Weights of a small mixture-of-experts language model, trained from scratch on English Wikipedia.
Experts: 48 experts in each of 11 layers, 96 tanh GELU neurons an expert.
Training: 274M tokens, 4184 steps.
Below are experts of layer 6 (counted from 0) of a mixture-of-experts language model. Rows are named router (the router's row for the expert) and show model dimensions 0-223. Each number is 128 + 32 x the weight over its row's rms, rounded and kept within 0 to 255. Numbers have three digits each.
After each expert's rows: "mostly gets" lists some tokens that are sent to it at least half of the time. This comes from a sample of Wikipedia text that the model never trained on.

# expert 45
router:126076131117118174146129114114098058162130085136076133091114135158080115175110110113114116096166109081141097158146100147060145047166143189151091102130118122099154123090200182137106141172113161137106099151084128113097144148134114136160119182129119143195127138111124149145110133152132097150131102069134095176110168104176106115119168094099146192200169136072121158098172117156113113133137090153101098151068079167119094118089144175119092139167136128218135193155099144077076146166178174166159089105200071124127110111149175142145158115123145098089154134105165183089153158069082116112142120120116109117138132210081153121112140108147092139094091137108101177183124151118095144146129
mostly gets: "Phylum", "= ", "Genus", "Website", "Synonyms", "Species"

# expert 31
router:129120125105132090117118200084138164110136165162165178130184125169105132151088097141102131129129131126103113085122137061099144175058108094113140194159163118171117069147159074147098091111096135154130121128110131158152101178126092099073138101184128098160086121072121135166119150101125162087114172125096188105093147134089124152111083146128120118094103131142119111152139178128045138198150143084063196099153173143112101134084128119185133130157128071058157094140165144127176140179083068141100125146128164080159173088128129154117097128172123172166122099118115114139148091214119122096135133132150161095141081135137146088092053110115138208120170105165109110107122153105128119193093
mostly gets: "first ", "th ", "second ", "st ", "third ", "last "

# expert 24
router:125152167156135130169066123119136120120168091093088085117145118107101119175187094154124128090142108151106117172126143099124101071203111107201090107089143151106084144112112093098187081087133160100175129131173120101125081096143187100150158137150143234207109189110091125127092165086121155084162113128129113184173143096104158112158123128135135093091145127104126184209157121051130166137130110131118140118130134131110164153112103125136146135127075154170116182113121115163188203131104109106117141136182135111156123101102152128145054099099154084166139101119148118097199113108076153057149093109109143097092116163167127124092178140178164088144143079144143116099164135084118114103147
mostly gets: "neur", "mass", "chlor", "oxid", "coc", "sn"

# expert 4
router:175148125184170186117115097131103174092153139108123092098161060085111106141130111152091106112111161137110104132126131152140120071122104106066166121151073085128114204139084150148113167148187121098136145135083146083112121170167079124109138138116109102173126138139129102122184114107083133117087147155119082113109141119144176094088110141133131090116116113106145169169094173055126147139145143143132190064162170064130059149138156114157148051146128152150140165151050125166200120111171129161085140096146079087167134118116187130116056143119167029163116119113110165169141135112129103160115124122090092170108185167121149097151116147121155074186136166115164118122155110107105202118161
mostly gets: "Kar", "Mor", "Kh", "An", "Hal", "Mur"

# expert 1
router:072140156083111095170170132101115070142175136132105162121078148137147155154138147155144187155074182141173090096116184116170230107128149193133142156073160174123151123148159111138104177068072111153078134140105095153093124116057110103084149124156161133160123102141128105128120084180067176181116165108102135105099135106116160108113145093166136165126127113152131183143101086120128092097109137114106118087080073179122059107159125104083115101129085164063070180137181160150119100090121105138184127166144166148134092123139146074140167128178120094114169149087129076156104112153097138182172157186129142163071090106143153119089138128139156083143153104094107162149129117114124109147097
mostly gets: "Born", "±% ", "Candidate ", "chronology", "details", "Starring"

# expert 28
router:114109090150129160084113115147120103129140121071154137155124129069127123124138110122157175091193099149107127159140140097057176173162089112109148121141140074099162110175165111123161167126179163171160152171112140097123110090101110154114081162145091108045126103143081127149106142153161182108121082068151197139122102162125149137122179127112144126109135076115092126079147070095161077118154150130179057108083083132175167149124120179146171070112094090139091144162149110143117160088184135122153123107139110162143130144176108097101164125147133136089172127192143160108147150138164138137218082075147101077099182147117064135154143071174158109069161132143098170070171123160107105098129
mostly gets: "). ", "\". ", ".\" ", "See ", "\n\n", "'. "

# expert 32
router:160161209104115163116136128153144121076117120196073079119123146185200067155090199116136154125131045148162144134132147159138154141132128192130112154083163101097164086138126145116093102089133161088133110127080100085139124193105089103113146134133146116086145088154127123126127163153140155148163116140077114157095102194158144081155150154107106179162157044110081114127156136141122111114127091134120208140149136123118118062120089112112169070170163094137110146164037087105156112133102161107077098115065129099081126097146115127130187152099153115183082136105172115148141158136112146138128114162092201161142138068093146165160155157109169143178125124106097137160165134116129160096090
mostly gets: "of ", "de ", "Of ", "throughout ", "in ", "des "

# expert 9
router:134070216128104148108157143138111110133115114112108159147136179113062098140102146136159097061080160138112122118104156119160120037151155192195140102082112147082103179143088112129165166139123114087142120146129148189161152093106162130151126142148144109075112130142072091152186163223128105153142153058142115198123126121118150128115111104140155086106120065136053093164125136156140151113088126124157097197138098151100116172164111141134115155128100117169124111131094117197088165105144129125173111140141210172149120129118103142087146138151073094148082123154116148129147127131190085101152118157146086069149121140146084077147168142181120114068101127094068152140128111125207138112108
mostly gets: "between ", "may ", "towards ", "could ", "should ", "across "